python train.py --n_layer=18 --d_model=256 --n_experts=32 --experts_per_token=2 --d_expert=96 --d_shared_expert=128 --activation="swiglu" --moe_layers=[2, 3, 4, 5, 6, 7, 8, 9, 10, 11, 12, 13, 14, 15, 16, 17] --n_empty_slots=8 --router_score="sigmoid" --normalize_top_k=true --routed_scale=1.5 --balance_loss=0.000656 --balance_bias=true --init_std_router=0.0178 --lr_router=0.00148 --n_head=4 --n_kv_head=4 --head_dim=64 --vocab_size=13090 --norm="rmsnorm" --norm_place="pre" --norm_eps=1e-06 --positions="rope" --rope_base=500000.0 --rope_fraction=1.0 --qk_norm=false --attn_scale=0.125 --tie_embeddings=false --parallel_block=false --init="normal" --init_std_qkv=0.0412 --init_std_o=0.00686 --init_std_up=0.0412 --init_std_down=0.00414 --optimizer="muon" --lr=0.00604 --lr_mult_o=2.0 --lr_mult_down=2.0 --beta1=0.95 --lr_head=0.00941 --warmup_steps=200 --schedule="wsd" --decay_fraction=0.943 --decay_shape="linear" --final_lr_fraction=0.1 --batch_tokens=65536 --seq_len=512 --doc_mask=true --train_tokens=468100000 --steps=7143 --dataset="wikipedia_en"
Below are experts of layer 8 (counted from 0) of a mixture-of-experts language model. Rows are named gate (a neuron's input weights, with its number), up (a neuron's input weights, with its number) and show model dimensions 0-255. Each number is 128 + 24 x the weight over its row's rms, rounded and kept within 0 to 255.
Before each expert's rows: a language model's description of what the expert responds to. This comes from a sample of Wikipedia text that the model never trained on.

# expert 10
Description: Foreign name openings. Capitalised first pieces of non-English proper names, often South Asian, Spanish or Slavic, like Kh, Mag(saysay), Val(lecano), Bal(áži), Chap(arral).
gate0 [183 131 138 134 101 149 132 112 108 142 135 120 145 138 130 138 110 115 126 111 129  97  96 102  84 109 114 109 106 112 145  93 140 132 126 123 158 197 127 142 142  81 147 153 108 122 129 110 132 145 147 104 105 133 131 135 185 106 100 190 135 122 120 144 115 151 127 121 124 164  94 130 156 184 122 116 121 136 143  82 113 117 115  86 137 135  98 133 121 145 126  98 108 137 144 159 149 116 142 121 110 121 135 185 103 127 126  80 118  98 103 118 144 126  94 160 117 203 122 105 160 165 122 117 134 129 118 102 101  96 120 114 103 148 138 172  92 121 159 121 102 127 102  94 138 119 134 142 110 144 118 129 123 122 119  95 113 169 137  93  90 143 103 137 128 154 130  97 135 148  80 122 124 110  71 110 172 135 113 130 115 146 162 150 137 117  94  68 127 109 125 116 114 120  92 177 136 113 131 125 129 121 110 137 109 108 129 135 119 115 100 145 116 101 106 141 152 178 173 146  97 152 140 146  51 105 137 120 162 101 135 127 135 111 168 117 113 152 136 112  79 178 109 123 138 140 157 165 116 145 125 159 166 137 104 115]
up0 [ 72 147 121 114 102 116 153 117 129  97  96 152 105  87 157 110 141 141 126 125 126 117 154 136 153 136 146 141 103 138 126 132 137 124 141 161 105  79 130 121 114 127 155 136 150 132 106 154 119 165  99 174 183 179 149 102 108 156 207 113 110 110 134  52 141  79 140 141 163 145 112 131  98 108 144 142 151 126  97 164 122 166 120 174 139 127 137 142 135 153 136 160 141 118 132 101 114 120 147 137 124 124  96 106 155 123 121 155 125 121 126 104 133 109 159  91 151 113 128 132  94 102 146 138 150 153 106 130 159 155 140 126 106 110 119 124 167 124 141 130 143 115 152 165 117 107 128 135 122 124 115 105 129 118 148 119  74 131 131 142 178 120 127 113 163  88 133 146 191  59 147 144  94 138 195 113 142 127 120 112 118 110 108 114  92  83 137 182 165  97  94 131 140 146 153 100 156 151 133 105 142 108 144 133 161 119  97 131 148 144 110 108 132 148 150 119 148 129 124 132 118 150 102 113 182 169  95  96 129 119 153 119 109 145 102 142 103 131 140 150 110  95 136  92 126 137 130  90 127 155 144 159 116  94 137 127]

# expert 1
Description: Plural and word-final suffixes. Final pieces of split words, mostly plural or noun endings like s, es, ings, ers, ions, as in find-ings, Vik-ings, outskir-ts.
gate0 [ 91  96 109 190 114 127 105 115 115 154 138 133 116 132 129 163  87 171 139 140 103 144 152 131 129 119  76 143 140 170 147  80 132  90 149 136 133  92 102 109 125 111 156 149 143 179 140 143 109 129 115 124 141 119 164 148 124 126 122 128 162 155 155 130 174 124 149 146 106 156  78 104 103 112 146 131 153 103 106 133 143 141  87 174 158 129 119 144 111 118 126 157 136  99 119 146 127 108 172 130 136 166 125 141 101 134 134 147 101 159 115 125  78 151 146 170  93  86 137 138 120 103 124 158 109 102 108 123 131 160 122 101 143 179  98 134 103 112 121 167 137 122 152 117 110  99 165 104 104 131 135 103 101 112 140 129 169  74 149  93 126 163  95 144  91 154 152 130 157 138 118 132  84 135 117  98 128 116 122 153 127 116 107 129  90  95  92 119 167 137 112 141 127 140 138 139  97 132  98 119 178 136 154 110 120 194 162  96 153  76 179 106 130 132 122  97 121 131 129 115 109 116  91 152 127 112 152 124 128 126 133  84 169  95  96 117 102 112 111 123 100 143  97 112 132 140 113 140 124 143 125 165 121 146 165 122]
up0 [118 104  88 171 136 153 125 133 130 129 163  98 115 160 115 140 148 135 124 145 180 136 103 132  94  57 136 105 129 159 133 114 116  92 151 137 116 131 129 135 116 155 135 138 115 115 138  91  99 161 123 108  87 102 113 125 160 139 111 129 155  96 114 137 133  79 144 135 142 150 169 135 136 156 119 130 116 123 127 152  94 121 117 139 112 150 148 130 124  80 102  81 130 139 101 158 136  94 145  88 180 141 132 110 101 135  94 100 118 159 114  80  98 124 143 142 145 121 148 116 139 109 153 144 129  67 120  88 181 175  81  95 139 128 110  81 124 116 158 160 101 163 141 131 141 116  88 105 112 119 133 172 102 120 129 106 124 127 132 157 129 175 135 152  65 100 159 106 120 135 135  98 149  91 102 131 107 134 138 117 158  95 116 140  96 136 133 135 145 136 102 125 152 105 161 106 115 178 101 126 112 129 116 127 109 138 120 137 125 164 157 153 149 128 117  83  75  98 133 135 116 100 141  95 130 130 155 125  98 172 158 119 152 150 173 109 127 117 118 140 131 107 146 102 153 141 131 145  95 105 135 116 128 182 106  91]

# expert 19
Description: Determiners and that. Determiners and clause openers starting a noun phrase, mainly the, The, this, that, a, plus because, how and every.
gate0 [134 146 116 107 142 158  99 121 134 127  94 107 119 160 159 136 103 101 147 103 137 127 111 161 137 156  87  85 123 135 118 104  87 126 113 139  85 132 155 138 110 115 102 119 150 138 147 175 134 149 141 141 132 159 156 134 107 136 158 151 142 105 151  69  95 119 105 114 159  88 126 110 110 158  90 114 127 113 114 156  87 185  81 113 183 103 119  77 130 129 134 134 137 138 113 174 149 161 105 142  90  95 131  94 168 120  73 135 113  94 133 227 143 156 135 128 110 171 146 120 107 123 131 149 134 116 120 101 111 105 109  85 132 158 111 120 106 132 163 148 132 148 133  94 166 123 137  80 169 120  87 120 132 140 117 131  82 131 144 108 104 109 129 138 133 108 139 122  97 163 125 144 147 107 113 101 101 152 167 127 116 102 118 116 111 126 134 115 102 138 109 120  90 143 114 132 126 108  88 116 101 140 123 147 137 151 130 147 113 137 120 154 173  86 153 118 130 120 163 136 101 116 110 137 109 129 145 130 103 132  96 119 157 122  98  96 107 155  90 145 117 118 106 135  94 158 130 146 118 103  99  86  99 139 104 107]
up0 [168 158 141 116 124 118 147 121 150 122 187 102 150 140  64 100  92 113 142 102  87 107 131 146 125 118 160 104 170 122 114 157 110 135 124 114 132 120 116 132 122 154  98  95 119 112 105 101 154 118 131 132 131 192 102 115 142 150 117 141 128 140 147  52 106 146 133  93 156 170 167 144 144 133 140 159 134 146 112 118 109 135 153 156 115 142  99 143 109 137 145  98 111 157 160 134 149 104 125  77 108  92  74 156 173 122 149  71 105 131 112 106  89 109 112 128 148 134  96 146 139 119  86 135 116 141 133 107 131 145 141  96 113 127 143 128  83 107 156 152 127 127 124 155 120 142 145  77 110 130 132 118 131 129 119 165 136 131 121 119 134 160 172 141 133 127 127 173 136  81 112 111 143 123 105 146 109 100 105  86 128 143 175 115 115 121 134 143 120 169 147 119 140 150 113 164 151 160 142 133 106  96  92 133 117 135 106  87 114 143 142 144 124  95 127 145 105 127 147 130  89 157 135  90 125 106 171  73 165 103  81 146 125 111 159 129 146 112  40 121 119 125 104 123 125 123 123 141 129 115 134 147 114 106 121  98]

# expert 20
Description: Line breaks and quotes. Line breaks after sentences, headings and table rows, plus opening quotation marks before quoted reviews and titles.
gate0 [147 132 126 130 114 127 184 133 132 141 128 130 118 142 143 184 111 116 167 136 148 138 180 141 173 160  98 108 135 120 147 140 137 131  71  67 107 133 105 140 123 100 124 147 155 123 142  89  95 129 133 119 124 100 122 136 115 135 124 123 135 130 123  74 150 105 142  97 149 138 106  90 141 119 134 125 166  77  96 118 104 171 114  87 124 134 113 118 117 159 131 109 139 108 159 202 129 103  99 113 148 134 143 116 146 117  89 142 126 114 136  83 100 115 114 112 160 165 146 140 129 164 118 137 136 124 130 147 132 122 135 122 183 123 106 124 165 136 116  95 118 142 159  74 157 176 141  96 149 103 119 130 143 195 132 177 128 139 121 103 152 153 123 142 118 161 130 132 114 117 120 110 119 132 150 129 177 181 132 100 115 129  94 122 134 133 169 100 158 151 162 111 134  76 118 132 122 101 171 144 134  96 151 120 117 148  87 166 119 193 119 143 124 126 161 137 110 119 146 138 103 148 165 103 116 154  97 127 154 111 118 131 153 121 121 140 115 110  90  97 119 120 160 149 169 163 137 124 126 166 102 109 153 120 138 113]
up0 [116 179 123 125 119  87 160 146 165 137 165 130 142 108 152 164 111  93 115 120 151 125 162 130 147 165  80 145 170 144 139 128 130 147 107 100 171 156 114 133 106 121 124 130 130  76  87  77 108 179 144 154 109  94  91 109 113  92 125 145 140 138 129 109 119  93 150 141 134  71 106 118 119  67 131 111 155 100  92 124 101 160 171 101 122 188  65 117 125  84 171 134 132 133 130 151 153 111 131 140 108 104 142 113 134 146 142 166 114 146 150 123  98 122 110 172 143  87 116 131 164 144 129 148 116 161 130 150 145  70 138 142 145 115 100 117 102 127 127 115 114 103 151 140 116 177 128 126 139 104 119 152 137 143 138  85 127 143 134 128 122 167 115 129 113 139  99 133 164 109 128 137 105 121  87 162 159 124 116 116 122 138  80 153 143 119 145 135 152 155 183 103 148  92 155 117 113 103 132 169 145 166 124 126 102  95 108 161 126 158 113  72 109 116 131 105 116 134 141 143 114 103 121 140 134 147 113 133 161 114 132 129 119 119  98 149 131 137  99 138 119 102 123 108 106 140 170 133 115 151 137 143 113  87 119  95]

# expert 2
Description: Mid-word Latinate fragments. Inner pieces of long Latinate words split into fragments, such as superv-is-ory, suprem-ac-ist, dec-ry-ption, conf-idence.
gate0 [112 101 118 145 155 134 153 160 111 103 106 101 104 155 114 144 108 109 100 144  86 142 162 131 133 125 141  68 151 103 121 133 154 103 116  84 127 140 113 102 136 109 122 153 130 158 169 115 131 189 125 144 143 161 146 153 128 121 125  79 154 105 141 160 147 169 124 156 121 143 118 103 134 153 162 129 118 113 122 135 148 132 151 117 140 161 143  89 128 143 139 140 137 140 145 162 170 107 141 128 128 137 117 113 115 123 135 123 101 186 118 144 148 102 169 152 145 107 149  67  80 122 100 111 105  92 131 130 133 105 109 116  83 119 114 117 125 126 130 117 167 139 148  74 160 103 124 119  98 154 143  63 108 134 109 172  87 130 131  97 136 147  99 141 103 151 163 135 112 135 169 144 130 104 146 145 112 171 129 142 149 142 147  89 119 147 127 131 169 193 145 109 164 150 133 130 113 129 164 118 140 135 115 154 128 154 117 106 111 100 100 112 144 103  68 128 156 128 107 163 141 130 135 134  90 101  97  82 100 140 134 153  94 143 100 128 164  96 126 111 123 172 119 116 139 137 159 143  87 114 132  97 136 156  82 136]
up0 [162 141  97 130 111 151 190 128 117  85 141 105  82 153 130 147 131 142 161  93 125 138 115 132 116 125 140 113 122 123  90  94 182 125 110  77 117 127 150 104 156 131 168 174 123 138 156 175 142  78 142  88 150 136 135 136  88 104 130 140 146  84 104 140 115 110 114 140 120 122 134 125 155 144 146 123 127 108 158  99 149 107 166 109 133 128 138  83 115 125 110 186 114 129 112 136 102  88 102 170 148 156 130 120 107 141 145 107  99  59 119 148 121 140 115 126 126  89  79 141 143 124 131 123  91 139 143 138  99 127 130 172 122 155 131  71  87 139  80 131 156 166 108 129 124 127 116 116 178 154  99 115 165  96 140 147 132 109 140 123 138 137 125 119 108 114 141  95 132  87 159 107 162  95 155 124 113 118 112  83 149 117 132 113 129 108 116 146  91 187 171 156 108 131 135  94 120 114 153 140 169  92  74 155 142 133 123 121 122 146  86 122 165 116  89 113 151 108  85 122 110 127 110 144 158 140 100 125 129 127 125 136 145 132 127 113 164 137 170 109 137 114 137 128 139 114 157 107 135 149 107 116  96 127 116 126]

# expert 18
Description: Nationality and possessives. Possessive pronouns and 's, nationality adjectives and country names, such as his, their, American, British, United States, Colombian.
gate0 [116 122 163 116 170 129 147 127 124 108 116 114 125 119 116 107 125 136 150 100  83  87 131  70 110 149 125 109 146 141 154 124 105 129  98  68 145 117 152 133  97 103 146 207 107 127 112 127  99 167 114 128 161 123 146 137 123 141 127 167 128  80 130 118 168  99 173 143 148 153 111 129 104 108 156 161 138 163 145 113  95 150 144  82 119 170 124 124 140  96 171 120 117 119 132 144 127 132 134 120 137 115 159 146 158 141 131 133 127 156 121  71 149 141 162 125 127  78 129 173 150 138 128 105 124 111 142 149 128 137 112 117 169 143 136 116 110 106 160  89 150 120 100 123  99 138 124 142 119 126 154 116  85 116 113 135 113 100 135 124 115 112  89 139 113 111 133 127 191 124 123 145 153 114 122 114 168 177 132  77 117 111 114 156 130 131 102 183 119  95 109 103 118 132 135 165  98  97 126 135 112 178 132 147 140 144 138 131 122 106 172  82 101 138 143 140 129  57  97 151 131  85  87 130 134 129 103 106 102 151 134 112 186 105 131 142 129  78  95 139 118 123 124 145 165 131 127 127 138 110 146 137 116  91 163 145]
up0 [115 119 114  98 122  92 149 111 134 137 128 125 144 116 135 119 114 130 156 111 106 161 117 145 155 123 122 129 118 118 116 171 159 104 111 131 122 129 168 142  82 127 174 140 103 111 111 121 128 109  84 126 113 127 166 128 146 126 147  93 118  94 156 140  69  97 107  74  86 142 141 170  90 145 154 101 161 158 102 115 131 126 147 143 139 111 147 114 130  80 106 120  93 151 142 128 158 122 168 142 140 155 124 137 168 117  97 125 110 156 135 118  89 127 163 131 126 132 162  97 183 114 123 131 127 132 111 124  78 125 139 128 110 183  75 130 151  98 117 165 129 160 143 139 129 143 128 108 151 150 121 131  92  96 116 136 126 124 142 135 140 120 129 119 137 150 125 123 178  94 170 133 167 118 126  94 171 128 143 172 123 137 128 111 131 142 113 144 153 132 140  91  97 120 137 103 152 136 147  90 134 164 135 163 134 154 125 129 145 105 109 129 165 138 136 110 171  91 169 149 169 136 140 166 168 134 188 115 144 124  90 126  80 186  96  88 131 117 109  72 102 122 155 145 111 117 129 144 127 107 146 102  89  97 155 121]

# expert 17
Description: Prepositions. Prepositions of place, time and role, mostly in, on, for, at, by, from, under, often before the or a.
gate0 [114 113 159 111 162 117 135 161 111 150 124 160 112 120 106  66 115 137 154  93 142 117 144 147 115 112 141 118 105 121 138 128 173 137 129 130 185 140 187  77 168 119 159 114 152 177 135 118 106  76 133 147 135  96 109 134 116 143 139 121 100 102 156  99 112 119 113 103 120 136 155 116 149 128 171 124 135 125 160 133 134  82 145 133 134 107 130 112 118 150 135 121 155 157  98 125 130 148 127 173 114 146 120 174 170 106  99 147 187 105  84 109 143 122 120 146 134 112 151  72 117 120 139 130 131 145 162  95 116  98 116 138 135 105 154 130 171 114 107  85 107 152 141 136 143 111 111 115 142 141 179 118 109 147  85 136 110  98 105 128 138 109 122 190  94 131 152 164 175 115 136 135 134 135 119 119 126 127 111  99 181 135 153 144 153  95 105 113 130 155 102 139 152 125 115 124 144 132 141 131 110 124 169 132 103 106 131 155 167  89  93 150 152 154 146 154 126 126 113 171 107 105 110 115 136 170  77 108 134 141 141 121 149 101 125 144 117 118 124  80 139 158 121  69 150 169 121 121 104 159 140 112 157 138 124 171]
up0 [151 104 136 105  64 155 149 116  84 137 130 149 163  99 102 130 133  85 157 107 149 116 140  81 111 128 117 166  98 142 119 125 122 101 120 130 132 149 137 134 125  81  90  95 125  89 104 138 141 121 142 177 147 130 106 144 156 105 139 137 127 130  98 126 129 131 134 106 118 112 125 115  67 119 123  91 163 150 182 130 143 122 131 141 114 165 158 120 131 111  92 128 117 134 138 161 132 155 116 121  99  98  74 105 117 129 120 164 103 129  76 159  95 116 148 121 150 177 118 122 139 144 120 122 149 118 138 144  96 117 105  93 121 118 137 128 132 106 164 166 141 137 122 124 142 125 100 168 128 122  93 120  91 126 146 154 122 131 153 129  79  93 121 137 159 136 148 147 111 150 135 122  68 134 160 152 115 166 124  71 102 154 143 140 128 140 138 119 127 120 149  94 127 151 172 163 121 111 110 105  74 135 110 111 110 125 121 107  87 165 147 133 101 138 104  79 106 159 106 111 144 155  64 149 149 152 139 110 162 117 112 119 155 160 183 162 143 152 121 170 122 152 106 134 179 120 140 129 105 123 124  94  90 131 127 128]

# expert 29
Description: Articles in career narratives. Articles a, an, the and as after verbs in sports and career biographies, plus words like elected, winning, appointed.
gate0 [ 74 138 115 136 106 190 137 154  65 159 131 143 128 116 105 158 106 143 119 162 126 149 161 109 129 114 125 106 128 123 143 125  98 148 108 130 137 127 167 133 108 139 129 121 145 137 130  72 117 129 132 129 146 137 151  96 118 155 115 142 103 129 107 148 134 175 121 124 155 112 139 146 108 152 171 150 115 139 152 125 132  74 141 112 101  92 103 164 127 142 120 140 136 132 120 160  98 127 158  88 112 135 125 161 161 136 100 112 107 152 101 161 125 103 152  82 102 130 128 111 142 146  98  87 103 174 107 138 103  83 184 121 139 106 138 125 104 103  93 128 100 185 169 107 111  93 165 111 110 153 156 112  98 132 144 134 158 130 158 144 122 139 109 173 124 103 149 113 130 100 131 130 104 154 144 152 116 175 117 132 179 148 126 146 165 125  95 130  93 167 110 112 151 149  81 112 124 118 159 111 108 116 151 133 158 140 134 149 161 129 114 147 167 145 110 101 107 138 125 107 138  99 131 155 163 107 126 132 133  95 128 175 181  90 119 137 113 108  94 109 169  99 121 105 166 157 113 129 121 162 119 149 154 158 150 148]
up0 [107 141  72 120  87 163 117 151  94 166 122 105  76 136  79 128 129 149  90 138 138 131 168 121 112 120  97 136 126 144 161 131 140 113 103 148 127  99 139 120  93 143 128 125 140 111 120 115 123 120 194 156 158 176 153 147  90 128 161 137 129 140  83 152 154 156 120 108 118 116 157 151 149 133 172 138 127 139 141 116 124  83 139 106 130 109 138 154 123 166 131 127  96 121 111 162  85 124 140 117  88 120  94 159 127 115  89  81 135 157 134  94 132  83 121 133 106 153 140 138 130 147 118 134  99 124  82 118 104  92 139 140 157 127 157 145 140 152 117 142 115 172 140 171  93 129 162 129  79 121 141 166 108 164 162 141 144  96 141 144  95 128 159 133 129  84 147  76 121 116  85 121 141 136 127 136 109 148 163 152 144 142 145 140 116 118 106 114 143 117 130  81 153 145 125 130 126 102 108 136 159 145 125 141 151 152 118 165 134 115 100 123 165 130 124 131 146  98 145  88 179 111 122 152 165  89 129 119 103  78 100 145 155 143 135  87 113 133 124 106 153 118 118 131 153 136 133 106 150 159 108 145 177 147 174 153]